config.yaml
d_model: 512
routed_scale: 2.5
router_bias: true
norm: "rmsnorm"
norm_place: "pre"
parallel_block: false
Below are experts of layer 8 (counted from 0) of a mixture-of-experts language model. Rows are named router (the router's row for the expert), gate (a neuron's input weights, with its number), up (a neuron's input weights, with its number) and show model dimensions 192-255. Each number is 50 + 10 x the weight over its row's rms, rounded and kept within 0 to 99.
After each expert's rows: a language model's description of what the expert responds to. This comes from a sample of Wikipedia text that the model never trained on.

# expert 34
router:42 52 54 36 51 61 50 60 38 32 61 59 46 45 49 26 58 32 46 40 78 59 46 36 41 64 61 49 43 39 52 47 40 56 65 26 38 50 68 47 41 30 50 42 39 51 52 43 41 30 58 37 54 59 37 33 58 42 52 48 35 62 36 70
gate0:50 53 49 53 51 38 59 39 50 44 69 42 53 59 59 51 40 65 31 42 38 49 59 46 46 54 48 57 55 65 49 66 47 53 42 69 49 49 41 51 55 58 49 36 48 34 58 52 44 38 43 52 32 44 55 46 39 54 36 50 41 60 50 52
up0:46 48 47 49 50 49 65 56 50 36 46 57 40 38 61 48 64 30 59 64 41 43 51 52 62 52 34 35 54 54 66 44 47 73 43 34 50 48 50 66 58 47 51 49 54 40 65 51 42 50 54 35 56 37 45 63 34 44 44 54 56 47 46 83
gate1:58 56 47 38 52 47 47 43 51 31 38 44 42 54 48 41 68 48 63 47 52 66 30 43 32 69 57 45 68 58 49 26 43 54 61 45 53 41 39 60 62 56 56 68 47 59 51 45 39 59 48 67 63 40 49 48 49 60 33 45 43 56 73 56
up1:40 55 55 57 39 65 48 48 41 60 55 31 57 50 56 58 60 61 41 58 42 58 48 37 62 37 62 49 58 69 49 69 32 40 55 60 57 46 55 52 47 50 45 47 37 73 50 53 48 53 50 27 69 47 39 52 66 43 58 56 64 48 27 59
gate2:58 63 41 53 52 49 41 49 52 44 42 64 52 49 40 49 57 37 65 39 50 56 44 40 36 48 70 28 59 43 49 49 49 59 44 58 59 54 48 45 40 45 43 60 56 71 40 68 47 47 41 55 41 38 40 45 53 60 47 42 55 39 36 32
up2:49 54 43 69 59 54 48 38 43 55 47 51 48 46 52 59 56 48 57 57 64 41 43 50 48 70 55 52 62 56 52 38 47 47 56 47 63 64 57 32 55 46 60 45 51 45 35 48 59 44 54 46 51 43 43 48 60 26 47 50 36 43 52 47
gate3:53 21 58 39 37 59 41 54 57 46 52 48 44 53 50 62 61 31 45 61 57 44 46 41 39 59 48 43 55 70 53 43 51 71 55 31 39 64 54 42 54 34 29 55 43 67 47 31 38 43 66 57 42 43 53 57 52 56 45 47 49 41 45 64
up3:38 62 50 63 42 58 47 56 52 60 56 38 25 46 49 44 62 54 60 47 56 40 63 52 62 42 51 55 53 39 49 52 62 52 46 71 42 52 66 48 34 45 48 50 50 37 52 74 43 52 31 48 42 52 47 42 69 39 52 55 50 42 31 56
gate4:45 44 56 53 31 63 56 55 49 62 54 67 43 67 60 60 66 38 59 43 56 60 36 40 29 43 42 40 67 59 47 44 48 42 63 45 50 66 48 55 58 53 53 52 61 44 48 53 44 52 55 53 34 62 39 54 57 46 54 42 61 52 49 30
up4:65 46 41 53 56 55 65 49 53 64 53 29 54 44 41 60 46 59 51 51 49 36 61 36 56 65 53 31 53 60 46 42 74 39 43 53 59 48 40 52 58 38 56 50 41 32 39 61 49 50 24 62 49 52 39 54 37 51 46 50 58 31 36 49
gate5:50 49 46 29 49 41 45 54 44 50 52 43 46 62 44 55 40 59 52 31 44 49 46 67 50 58 77 55 64 48 56 50 58 62 51 58 72 40 60 47 52 44 45 55 67 70 56 51 44 48 46 49 41 60 52 50 53 43 49 49 40 31 53 59
up5:41 62 58 44 42 53 51 53 57 56 58 65 61 41 35 43 60 63 43 50 49 88 46 51 70 65 78 53 54 47 47 33 38 43 52 51 41 34 38 45 33 44 40 46 43 55 57 58 55 46 38 59 68 46 53 39 52 44 35 47 45 55 50 63
gate6:53 43 55 49 53 49 33 22 44 36 41 66 56 67 57 59 50 53 50 34 58 62 42 21 38 49 41 44 65 37 28 40 51 46 47 49 54 55 51 47 43 53 37 52 58 56 66 63 41 48 33 52 34 70 40 45 48 52 40 63 32 43 63 43
up6:32 46 44 36 47 66 40 53 53 37 54 73 66 43 56 50 55 40 45 29 50 64 58 32 43 47 37 46 58 45 55 58 45 41 49 50 44 46 48 52 43 45 55 44 72 59 32 46 39 42 35 45 62 68 55 38 35 33 37 54 38 44 56 51
gate7:55 43 44 44 45 71 65 52 49 40 40 62 57 36 41 43 55 61 54 40 40 49 42 55 40 60 58 48 49 44 41 31 26 42 68 39 52 32 50 83 54 41 51 44 57 61 23 54 59 55 41 46 41 46 38 37 35 43 44 59 39 40 48 48
up7:56 51 48 51 56 44 64 54 43 73 46 58 47 51 57 48 46 54 53 49 52 66 31 61 20 56 28 53 46 56 31 55 64 52 46 60 45 33 60 47 33 70 54 50 60 24 48 61 47 48 47 51 55 44 69 36 55 54 56 58 49 55 46 44
It responds to: First pieces of longer words after a capital or consonant, e.g. L-inc-oln, C-ons-ervative, res-ident, dec-lares, and section heading markers.

# expert 35
router:48 26 32 42 69 54 53 67 45 40 77 42 49 53 53 48 62 29 42 52 42 42 42 41 49 53 40 56 35 33 46 51 40 54 50 49 40 50 58 68 48 63 69 45 48 49 44 38 48 20 68 49 58 57 53 53 57 56 48 74 50 38 53 48
gate0:53 41 48 43 58 47 48 32 30 52 61 52 51 43 41 36 40 51 53 39 44 39 42 46 42 52 34 60 43 72 50 35 58 42 36 47 60 61 56 66 42 55 34 35 62 50 39 56 57 43 44 49 55 57 52 61 64 72 44 36 42 44 48 37
up0:29 52 41 48 60 52 48 68 32 49 64 61 46 51 72 65 58 62 41 59 43 63 42 44 46 45 59 52 54 65 39 34 48 46 50 59 67 50 48 46 63 42 53 41 42 57 44 47 36 50 46 46 52 66 37 55 53 47 57 46 41 56 50 59
gate1:48 44 56 48 42 54 53 59 39 35 66 41 44 40 49 35 48 34 59 43 42 50 59 54 61 41 62 50 56 48 48 62 39 44 42 66 62 23 36 47 59 47 56 40 45 71 36 62 38 36 44 58 38 53 58 51 63 42 63 61 41 47 53 61
up1:40 38 42 65 45 63 53 54 41 44 58 47 48 49 62 37 47 49 66 35 71 66 45 50 53 47 62 47 46 46 40 62 43 51 54 62 60 37 52 36 54 51 61 51 45 60 41 66 55 38 35 64 62 44 56 62 65 58 51 53 46 66 51 65
gate2:54 51 28 59 52 37 60 56 32 42 44 48 65 48 51 60 43 53 54 58 45 40 33 57 59 30 34 70 56 32 50 26 52 42 55 43 44 46 62 49 58 61 44 44 47 41 48 46 50 35 34 57 59 37 51 54 65 73 52 49 67 49 47 45
up2:44 55 41 46 45 61 48 53 52 48 48 32 46 41 51 49 44 57 57 32 52 56 41 54 57 51 59 34 59 51 47 51 53 53 53 40 39 69 57 48 60 72 39 61 43 43 46 36 51 47 59 58 57 52 61 34 46 58 58 51 45 58 58 53
gate3:60 34 46 64 57 47 37 51 50 63 47 43 32 44 70 60 48 66 43 87 37 47 30 36 71 45 47 66 64 63 55 58 40 49 44 44 41 37 41 54 54 49 69 63 59 47 46 39 56 56 49 43 58 45 77 52 65 64 37 49 52 32 47 54
up3:51 40 55 51 41 56 40 27 52 49 51 51 39 57 62 65 46 66 46 54 58 56 43 46 37 46 47 57 54 72 47 57 49 42 37 21 53 45 37 53 39 65 44 57 56 52 58 39 56 33 40 43 59 49 66 62 56 60 45 75 66 55 51 41
gate4:58 30 54 55 49 60 20 47 46 51 40 49 62 64 46 45 31 53 42 48 47 55 54 32 40 53 50 61 40 38 61 48 25 76 50 58 48 35 62 55 52 41 74 58 46 53 47 62 41 48 48 54 55 41 44 56 52 54 58 51 38 37 55 65
up4:67 26 54 61 51 36 38 39 54 44 64 49 51 60 51 46 42 72 41 57 57 66 58 39 40 27 44 62 41 47 65 59 29 58 46 50 50 41 60 66 50 58 81 73 47 66 61 43 48 49 53 32 24 55 66 62 45 37 41 49 45 57 59 50
gate5:35 35 53 65 60 45 44 62 63 63 73 63 45 45 58 34 54 51 49 57 57 32 35 60 53 44 44 44 41 46 29 39 42 45 39 49 63 52 46 61 58 68 49 52 44 49 51 51 47 45 58 56 42 48 69 48 30 74 73 58 48 57 48 53
up5:63 48 55 47 52 72 46 48 46 43 54 52 55 34 54 59 55 31 43 52 46 53 50 48 54 57 61 50 49 42 55 52 41 44 52 50 36 58 53 33 63 47 49 38 39 46 48 55 31 49 35 37 40 49 56 56 51 31 33 62 44 32 63 48
gate6:59 42 55 50 59 49 64 55 44 61 49 44 43 55 50 50 33 43 46 28 57 42 46 31 63 48 51 61 54 43 50 60 53 55 43 67 37 35 41 39 58 56 57 44 50 47 49 55 60 50 39 56 33 57 44 57 60 41 55 64 39 74 42 51
up6:39 41 73 42 42 41 55 33 46 49 65 47 47 61 54 38 48 49 53 58 60 53 53 64 47 50 52 64 49 41 38 51 47 50 33 55 64 49 59 38 41 45 51 39 56 39 60 51 54 50 29 41 40 51 61 63 52 52 59 55 35 53 54 37
gate7:55 38 54 40 51 26 76 55 33 36 36 52 44 39 57 33 63 62 60 46 48 45 32 32 59 28 59 53 54 64 34 43 56 61 58 47 52 43 73 40 66 53 54 51 40 64 28 51 52 34 41 47 46 41 64 39 56 57 26 61 77 48 64 24
up7:50 36 64 51 49 39 51 49 56 48 41 62 53 57 58 39 44 62 21 57 56 49 53 41 33 52 52 56 41 54 67 63 57 33 50 43 61 43 45 53 43 47 47 53 62 28 61 37 72 55 61 40 48 66 56 51 58 29 53 33 46 48 44 62
It responds to: Word starts after infobox headings or table pipes, like A-rea, aged, No, Br-, gr-, and "was" after a subject noun.

# expert 36
router:60 28 38 47 50 67 48 50 56 46 55 48 58 52 49 53 65 33 48 48 52 51 39 35 53 65 69 52 56 52 41 41 57 49 47 52 60 46 32 53 43 53 59 52 46 59 42 38 79 39 68 38 52 38 52 49 51 61 50 58 51 54 57 48
gate0:45 49 45 71 40 58 50 39 44 55 50 47 41 68 48 39 46 68 66 32 50 38 51 38 59 42 38 54 53 39 50 35 68 64 34 53 39 58 45 30 34 57 60 57 47 46 54 54 46 59 25 60 56 38 48 53 46 52 57 49 62 48 53 47
up0:48 57 58 58 65 52 36 32 54 40 45 44 62 46 41 50 38 43 42 52 49 45 47 46 60 48 47 59 46 52 33 60 51 49 49 57 48 69 63 49 59 64 48 54 48 44 55 62 38 54 64 53 57 43 41 33 34 52 48 43 50 56 51 34
gate1:38 57 40 35 60 41 65 50 39 52 50 57 60 61 42 52 52 49 44 44 58 65 51 45 59 58 45 47 44 57 59 50 61 58 68 68 46 55 45 48 54 63 80 44 36 48 45 59 55 39 43 42 58 44 53 40 42 53 42 59 55 51 43 46
up1:37 58 42 39 33 59 51 36 48 53 52 45 29 48 68 62 62 36 28 48 47 64 18 37 45 62 61 35 51 58 37 54 54 45 51 59 64 42 25 51 41 50 51 52 39 35 40 42 67 48 38 42 44 52 62 45 56 68 55 58 50 61 63 65
gate2:59 43 47 52 46 46 57 59 67 57 58 49 47 56 51 47 52 47 47 33 44 51 56 54 42 35 55 61 47 48 58 40 40 45 44 24 55 56 34 43 40 33 65 47 55 52 63 55 50 49 60 43 45 44 40 34 62 45 50 64 59 55 67 56
up2:45 45 60 50 56 68 48 69 41 57 59 58 41 47 51 53 56 43 45 34 50 46 56 51 44 47 60 47 56 52 50 51 40 43 59 39 62 51 48 52 54 41 58 62 34 52 62 48 55 53 55 48 44 39 43 20 53 48 65 54 41 59 49 69
gate3:44 54 54 40 52 46 29 47 58 46 22 45 51 51 64 47 68 46 61 50 61 54 42 52 56 65 52 53 46 68 52 32 43 54 56 31 52 46 55 51 63 32 48 57 59 51 50 55 60 56 52 46 49 59 49 59 71 35 53 62 47 58 22 51
up3:44 58 48 52 43 55 52 75 33 51 53 54 59 50 51 47 52 52 56 59 41 55 59 55 47 56 62 42 59 52 58 33 55 42 52 51 46 41 58 44 44 37 24 37 71 59 26 70 51 56 43 61 46 56 47 35 49 41 39 51 47 48 37 49
gate4:38 44 46 69 47 44 48 44 64 51 34 54 45 59 54 47 44 57 50 49 44 46 54 47 50 47 53 66 52 53 54 51 50 70 20 47 55 50 38 60 55 43 34 53 63 54 31 40 46 42 49 42 53 55 43 53 43 55 65 56 42 47 41 52
up4:50 75 54 50 50 47 34 53 56 56 63 65 51 41 53 55 54 36 49 61 57 32 42 38 65 39 59 53 55 65 51 40 43 31 42 63 57 79 63 50 32 31 57 49 44 35 48 46 60 42 38 54 56 49 68 42 42 50 52 41 61 32 46 40
gate5:39 57 51 71 38 37 49 50 40 35 48 59 43 30 37 50 57 54 33 48 64 38 65 43 55 66 60 57 41 34 46 48 37 56 52 36 57 46 56 47 82 44 38 52 37 56 44 51 59 52 56 54 33 41 52 49 33 34 36 66 48 44 55 45
up5:41 61 40 62 64 37 51 51 45 63 59 69 51 48 64 51 48 40 46 53 51 34 51 30 50 53 51 53 46 49 42 71 53 56 54 42 40 51 44 48 42 48 39 60 40 62 34 62 55 51 78 50 51 54 35 50 56 52 59 35 65 55 57 46
gate6:63 34 47 52 50 42 43 53 48 41 75 41 57 45 39 67 59 34 40 45 43 33 41 56 49 45 60 55 65 42 39 21 50 47 45 43 60 64 47 48 50 50 48 51 62 29 43 43 68 39 61 34 62 48 56 24 50 48 46 61 65 51 53 49
up6:59 38 47 35 36 57 55 35 38 51 41 54 59 47 54 66 57 48 52 66 30 54 57 51 42 47 57 51 41 52 34 57 62 50 35 58 43 50 41 58 49 52 46 46 50 49 59 30 52 48 64 27 57 31 41 38 42 42 54 51 36 71 17 49
gate7:44 56 44 46 42 56 61 50 65 42 50 56 61 60 46 48 53 50 58 29 52 59 51 45 58 43 51 55 62 45 45 55 48 57 38 65 55 69 37 48 49 54 57 64 45 36 52 71 49 56 37 63 51 58 57 42 70 54 52 55 45 48 66 38
up7:47 41 58 52 53 43 38 47 38 48 30 58 61 52 63 42 59 52 56 62 44 65 41 73 45 50 54 45 45 73 45 51 58 41 60 24 41 47 66 57 44 49 43 56 57 68 57 45 59 43 50 47 47 71 56 43 42 27 43 57 63 50 46 50
It responds to: Relative words and pronouns like that, which, who, they, plus plural endings -s, -ies, -ers and opening quotation marks.

# expert 25
router:36 29 49 52 56 28 42 62 62 62 43 52 44 53 51 38 47 52 60 53 57 69 46 40 37 67 41 48 46 55 46 33 39 52 63 46 40 31 44 68 49 48 57 61 51 54 46 24 75 18 52 40 54 58 43 62 61 39 65 61 28 48 36 55
gate0:35 55 44 51 62 66 42 50 63 61 51 58 60 47 48 37 53 43 44 63 58 56 52 55 51 52 43 63 58 66 64 58 45 61 48 46 55 55 61 52 47 50 50 74 77 23 50 54 39 63 52 53 54 43 60 46 60 52 40 71 52 45 61 52
up0:52 66 50 44 62 35 45 60 32 45 62 50 60 47 53 51 51 57 33 45 32 43 54 50 48 35 43 27 47 51 53 28 36 48 48 43 56 50 56 54 51 44 45 45 49 47 41 64 47 41 47 50 36 41 36 63 37 40 60 41 50 75 39 26
gate1:38 46 26 74 62 62 31 67 35 58 48 45 48 64 54 53 46 34 39 57 56 60 68 57 68 31 57 47 38 51 50 45 47 66 67 62 37 43 66 69 61 51 46 55 50 51 50 61 51 53 49 43 53 42 48 54 30 27 50 52 44 47 33 59
up1:42 41 65 55 47 29 52 61 47 56 54 41 49 61 56 37 54 40 50 58 60 45 76 46 50 68 55 52 55 41 44 41 40 53 44 44 53 51 50 53 66 31 53 63 65 68 45 48 55 31 73 42 51 60 63 63 54 46 69 44 30 43 63 63
gate2:48 43 62 52 47 43 59 54 56 50 46 40 46 53 46 51 46 38 34 57 71 34 63 41 59 41 55 38 52 37 39 43 59 47 56 50 38 45 41 48 54 46 45 61 50 47 43 55 73 41 73 38 53 58 46 49 55 46 48 57 35 56 33 64
up2:59 50 44 29 64 49 62 46 55 39 48 60 64 58 57 33 62 58 68 54 47 65 37 16 66 46 50 50 30 46 47 45 43 34 43 39 61 55 48 42 51 52 49 51 37 28 45 34 50 59 38 57 62 48 49 54 46 65 43 48 43 54 74 36
gate3:63 57 67 55 63 60 46 41 30 39 47 29 73 52 59 37 28 61 38 49 47 65 48 31 44 67 49 49 45 40 52 38 71 39 46 56 37 53 44 63 55 65 37 41 55 48 51 50 45 51 42 55 47 62 51 61 60 56 63 80 44 53 53 51
up3:36 53 52 57 56 65 60 45 55 71 39 46 45 38 42 57 66 59 66 28 55 49 59 52 55 44 45 45 38 47 58 72 42 60 61 58 43 64 52 45 33 41 50 63 65 60 44 56 52 35 54 44 53 51 48 34 54 45 35 57 59 64 43 59
gate4:48 56 45 44 54 42 46 51 53 52 56 39 47 40 58 45 51 56 46 56 36 49 52 53 69 45 48 50 35 56 40 63 60 57 59 56 56 45 58 41 54 44 58 49 56 55 62 50 73 48 60 54 50 53 58 52 53 39 61 59 45 66 50 41
up4:47 66 54 56 43 56 52 46 49 45 63 49 54 59 49 42 47 54 59 59 36 57 54 41 68 38 55 53 55 52 39 42 68 40 43 49 52 62 38 29 70 54 60 49 40 44 48 55 47 63 39 44 39 51 54 45 60 61 59 55 42 26 45 46
gate5:63 33 51 43 44 38 42 32 39 58 60 44 58 62 55 44 49 47 51 41 50 55 52 54 54 53 53 45 45 38 51 64 35 62 45 48 45 63 50 53 47 55 25 39 43 51 59 41 60 47 45 67 71 52 56 52 54 41 45 51 44 43 63 65
up5:69 40 43 45 49 43 42 40 46 53 50 41 71 48 63 44 62 46 59 54 52 51 40 37 46 38 67 49 61 55 27 62 42 57 40 43 50 58 45 45 49 57 48 56 37 68 64 45 42 42 41 67 55 55 35 60 60 37 40 53 44 46 58 68
gate6:42 55 26 47 66 37 35 48 49 41 46 58 41 66 31 37 51 75 49 45 61 58 27 46 56 22 25 48 43 40 23 49 48 56 61 57 48 50 44 62 58 53 35 47 56 60 70 59 59 34 47 51 35 60 33 54 52 49 52 63 42 49 40 35
up6:57 41 41 63 71 38 36 53 58 34 40 45 44 62 27 38 48 50 64 50 50 64 42 49 60 50 36 38 43 75 34 72 27 58 59 64 46 54 54 60 54 53 46 41 61 53 51 49 59 47 43 51 53 55 38 59 40 58 43 46 48 47 40 46
gate7:36 56 57 44 32 38 37 52 53 55 55 54 46 42 64 57 77 64 55 33 43 50 45 40 51 29 43 54 33 48 53 39 58 54 71 46 37 46 63 55 53 47 32 41 57 61 57 62 42 48 53 44 52 62 55 46 42 67 53 59 68 67 41 50
up7:37 61 67 49 41 37 40 46 58 63 47 39 36 44 64 58 57 66 44 33 59 53 53 48 45 28 41 52 46 45 59 35 57 52 65 51 35 43 62 60 56 46 45 46 51 44 53 40 42 45 45 45 53 62 56 33 38 67 45 44 56 69 51 53
It responds to: The, of, by, two, all, many, United, and pipes in award or competition table headers such as Position | Event.

# expert 28
router:51 43 23 53 59 46 40 55 60 49 68 45 40 42 31 54 55 49 46 41 59 64 33 37 38 59 50 59 35 46 36 55 53 58 60 49 61 60 44 54 56 48 61 64 57 49 50 30 44 22 51 39 47 55 46 52 46 47 48 61 44 43 45 45
gate0:57 44 67 37 62 46 45 64 71 51 46 56 43 79 60 59 66 39 35 53 46 52 39 44 53 57 39 58 42 37 60 50 41 46 61 62 41 56 66 27 46 47 56 52 61 44 44 49 48 58 58 63 53 43 62 56 78 60 33 57 42 70 46 48
up0:43 28 69 61 47 60 36 66 61 41 41 62 54 61 42 60 70 47 43 62 46 67 30 57 45 57 35 49 51 61 44 63 66 28 66 46 41 64 50 39 46 30 78 57 42 45 49 24 62 50 51 63 70 18 66 47 74 53 42 61 42 61 50 38
gate1:35 43 35 62 46 46 49 47 56 59 57 56 50 61 54 52 55 47 39 29 47 47 36 40 49 51 41 56 39 56 53 50 54 46 51 34 39 48 46 52 37 39 27 49 60 51 58 54 52 49 40 57 37 30 48 44 42 41 36 31 34 38 46 36
up1:44 51 48 58 52 47 59 34 56 56 47 57 44 36 57 48 48 39 45 45 58 41 49 47 54 48 58 70 18 48 43 64 47 46 53 53 45 50 41 45 50 53 46 54 38 43 51 82 61 67 36 34 35 62 64 48 35 43 40 62 60 57 47 46
gate2:39 30 60 50 58 49 57 57 61 57 46 42 38 48 37 43 61 44 55 46 50 29 44 49 61 34 45 60 39 73 48 51 35 36 50 48 35 29 55 35 46 47 66 50 57 51 63 47 59 40 48 39 25 55 50 52 48 44 56 56 62 39 51 49
up2:53 59 44 47 41 50 61 62 24 50 32 59 60 53 53 40 27 59 43 53 57 54 65 50 65 46 62 51 62 34 33 46 69 46 43 51 44 61 42 54 38 53 54 63 55 45 47 61 48 60 39 48 70 49 39 50 41 48 32 61 48 67 45 64
gate3:59 47 62 62 40 34 53 57 43 48 49 48 50 56 48 40 42 51 60 42 41 39 19 51 33 47 60 47 53 61 50 54 38 50 44 57 52 52 50 63 57 47 67 59 42 53 69 55 67 44 52 62 48 47 57 45 50 64 60 62 51 56 42 32
up3:37 55 62 47 58 48 40 53 45 58 59 43 54 37 45 50 37 57 49 48 63 45 41 45 66 52 61 57 57 38 41 42 50 59 42 54 42 63 59 46 41 51 32 37 43 65 42 48 43 55 58 57 69 46 39 43 57 40 54 32 52 50 43 42
gate4:63 48 53 57 59 46 48 42 51 52 47 46 62 51 52 34 48 40 53 47 60 50 36 56 46 63 59 53 32 60 60 50 58 65 58 30 50 44 52 44 38 66 60 72 56 61 53 58 41 52 43 61 55 61 45 48 43 46 65 71 47 38 56 53
up4:64 73 60 61 56 57 43 41 74 43 58 50 46 47 55 42 59 59 55 57 67 39 50 70 43 57 35 38 25 48 56 42 64 52 48 54 58 50 56 32 36 49 54 56 46 52 43 52 43 46 31 45 48 68 51 63 49 50 56 53 55 53 52 54
gate5:49 61 38 69 42 41 62 47 58 50 45 32 51 44 37 49 53 44 54 52 47 35 43 41 53 33 40 53 60 30 29 54 43 48 52 75 55 30 55 58 55 50 63 36 55 25 46 47 33 44 29 49 50 76 36 50 52 38 67 66 59 65 68 66
up5:36 47 47 70 44 55 44 53 47 40 51 57 50 51 42 62 60 49 54 44 60 60 41 31 45 53 55 34 54 37 33 50 44 50 45 60 65 43 65 61 54 52 71 55 45 38 50 37 42 37 43 42 60 65 39 69 41 41 64 63 44 54 45 54
gate6:59 30 58 56 67 42 57 46 20 41 51 48 36 42 56 57 49 56 54 71 33 51 51 46 46 43 70 55 50 50 34 60 61 35 58 57 59 39 41 58 49 74 60 53 31 45 61 66 55 43 39 71 64 53 55 61 51 56 57 39 46 51 55 51
up6:49 53 54 45 47 36 54 64 52 57 54 36 57 51 35 41 50 40 44 48 49 65 70 51 46 45 57 36 62 57 45 55 64 55 44 59 57 61 60 43 42 35 35 50 51 51 58 52 38 49 55 52 62 60 62 43 45 39 43 48 53 44 46 45
gate7:50 64 41 68 55 69 37 61 53 60 43 59 48 64 51 51 40 44 56 36 69 54 56 48 41 37 71 43 67 53 38 37 57 68 53 42 44 49 43 38 60 51 43 72 47 43 49 45 49 49 38 51 38 45 68 42 45 57 43 50 42 50 49 49
up7:54 52 48 48 49 53 49 67 61 60 40 54 47 51 48 29 43 60 53 50 34 59 35 58 60 56 79 64 41 53 62 40 59 53 47 58 58 54 37 51 35 39 54 61 56 57 58 50 46 57 42 54 66 73 37 68 57 41 56 57 54 44 42 44
It responds to: Field names and separators in infobox-style lists, such as Label, Location, Coordinates, Preceded, Occupation, Born, followed by colons.

# expert 10
router:38 53 48 31 41 48 53 56 61 52 37 51 52 59 38 42 58 39 38 47 48 55 37 43 50 61 49 27 65 56 47 54 59 44 53 39 45 61 42 59 21 50 61 62 57 46 49 43 55 30 56 47 38 54 51 30 41 34 55 50 58 56 49 34
gate0:57 46 48 58 19 44 40 44 20 57 48 59 51 42 50 44 28 53 54 59 42 44 53 39 39 50 37 45 43 68 59 56 56 46 53 35 63 65 55 43 59 65 41 48 47 41 70 61 47 55 41 47 36 68 38 70 54 38 64 48 50 57 44 60
up0:68 56 53 34 68 60 54 49 43 41 35 59 57 41 58 55 48 38 42 54 55 50 37 39 53 35 38 26 51 46 64 64 41 45 56 39 40 44 54 62 55 69 57 68 62 61 52 49 47 53 48 56 54 43 45 55 55 64 45 44 42 54 52 68
gate1:71 25 45 47 47 70 44 45 51 45 49 66 50 55 27 42 53 33 53 35 47 52 41 46 63 42 52 60 55 39 54 58 44 70 59 53 65 54 70 31 34 56 52 65 61 51 41 64 48 50 50 64 47 48 41 60 55 49 43 51 45 56 66 42
up1:59 49 53 48 50 42 54 32 31 38 43 42 34 29 54 61 51 52 41 56 56 47 42 43 32 42 60 41 64 42 63 23 42 48 51 45 60 61 52 49 52 67 50 32 65 56 70 51 43 46 43 48 41 52 46 59 63 69 45 57 55 63 45 45
gate2:58 48 51 51 31 46 45 37 43 39 55 25 40 37 45 45 34 43 54 48 48 39 41 53 27 65 44 51 66 30 34 36 35 52 30 40 28 55 48 48 40 32 48 48 46 52 38 57 56 60 38 76 38 78 62 21 51 43 44 45 52 47 56 46
up2:51 37 45 35 32 43 51 52 32 35 46 61 60 42 58 59 37 42 53 47 38 56 44 38 38 46 48 43 53 44 51 52 46 52 25 45 51 48 43 54 59 65 63 59 54 41 39 49 43 38 56 49 57 42 64 42 41 45 58 43 50 48 34 52
gate3:57 40 39 50 58 66 44 39 40 32 52 59 49 54 41 49 48 41 38 62 46 38 41 65 47 49 52 52 51 40 42 37 35 32 61 38 30 54 48 58 65 26 43 63 31 45 57 56 48 40 61 40 36 64 54 64 53 37 36 50 50 54 22 41
up3:38 46 26 45 45 65 45 63 47 57 36 63 41 57 55 61 43 32 45 72 50 46 50 40 47 51 66 44 55 56 37 66 49 48 61 36 62 45 50 56 44 48 55 59 31 34 52 56 57 47 49 42 55 53 61 45 47 49 44 39 46 58 35 38
gate4:49 38 57 55 47 53 68 40 42 57 60 63 33 46 69 41 73 60 57 58 52 50 71 52 31 46 55 45 51 44 57 55 40 51 54 34 47 41 56 41 44 52 36 44 22 38 40 40 55 44 54 34 46 52 44 54 47 52 41 41 40 66 67 49
up4:42 53 58 65 30 56 42 49 54 49 40 55 40 44 43 43 70 49 52 34 53 32 38 64 22 50 23 47 41 53 51 47 64 49 44 62 31 58 43 41 57 48 41 52 50 54 62 29 53 45 47 50 43 35 41 49 38 54 42 54 38 53 46 34
gate5:62 43 50 37 49 35 55 50 63 58 40 48 44 48 54 49 42 48 40 61 70 58 30 54 45 48 55 37 54 55 36 48 59 60 26 58 39 45 34 69 51 56 39 57 50 58 58 38 54 60 40 61 67 48 52 62 46 60 49 54 49 42 50 52
up5:48 65 57 66 54 57 65 50 81 35 46 63 55 39 29 38 66 44 61 41 55 45 44 50 64 55 55 53 49 59 40 55 35 52 49 43 73 42 42 56 33 71 48 51 40 53 62 61 47 41 41 63 57 44 45 41 46 56 59 54 63 54 63 60
gate6:53 43 44 67 38 56 49 37 62 51 53 55 67 47 35 64 38 37 50 52 33 39 40 67 36 43 41 67 44 51 54 61 46 55 47 45 40 58 62 64 59 41 44 76 68 38 65 43 56 39 46 30 40 36 41 48 52 15 39 52 50 63 38 55
up6:47 61 48 43 67 52 44 48 51 51 35 52 39 55 41 42 54 53 69 40 56 40 37 40 61 57 31 55 59 43 69 63 38 61 42 70 55 42 55 30 54 57 34 51 64 63 28 46 37 52 58 50 45 51 43 69 36 47 70 53 72 62 43 51
gate7:60 37 52 57 32 45 53 52 47 63 52 68 43 42 57 37 77 45 63 61 27 54 43 52 41 62 41 56 30 44 44 63 64 50 61 55 53 53 60 48 48 52 73 50 42 44 62 43 48 51 48 37 36 52 59 56 49 35 42 55 56 61 41 67
up7:50 40 49 49 47 63 36 47 20 74 50 56 40 36 30 61 56 46 56 58 49 47 36 47 42 35 42 60 49 59 45 53 42 45 51 39 33 46 55 57 60 57 53 54 41 58 67 54 50 52 44 61 57 55 31 53 42 42 40 52 68 36 39 44
It responds to: Stems and middle pieces of common words, often after the or a, e.g. school, show, associ-ated, particip-ating, h-ospital.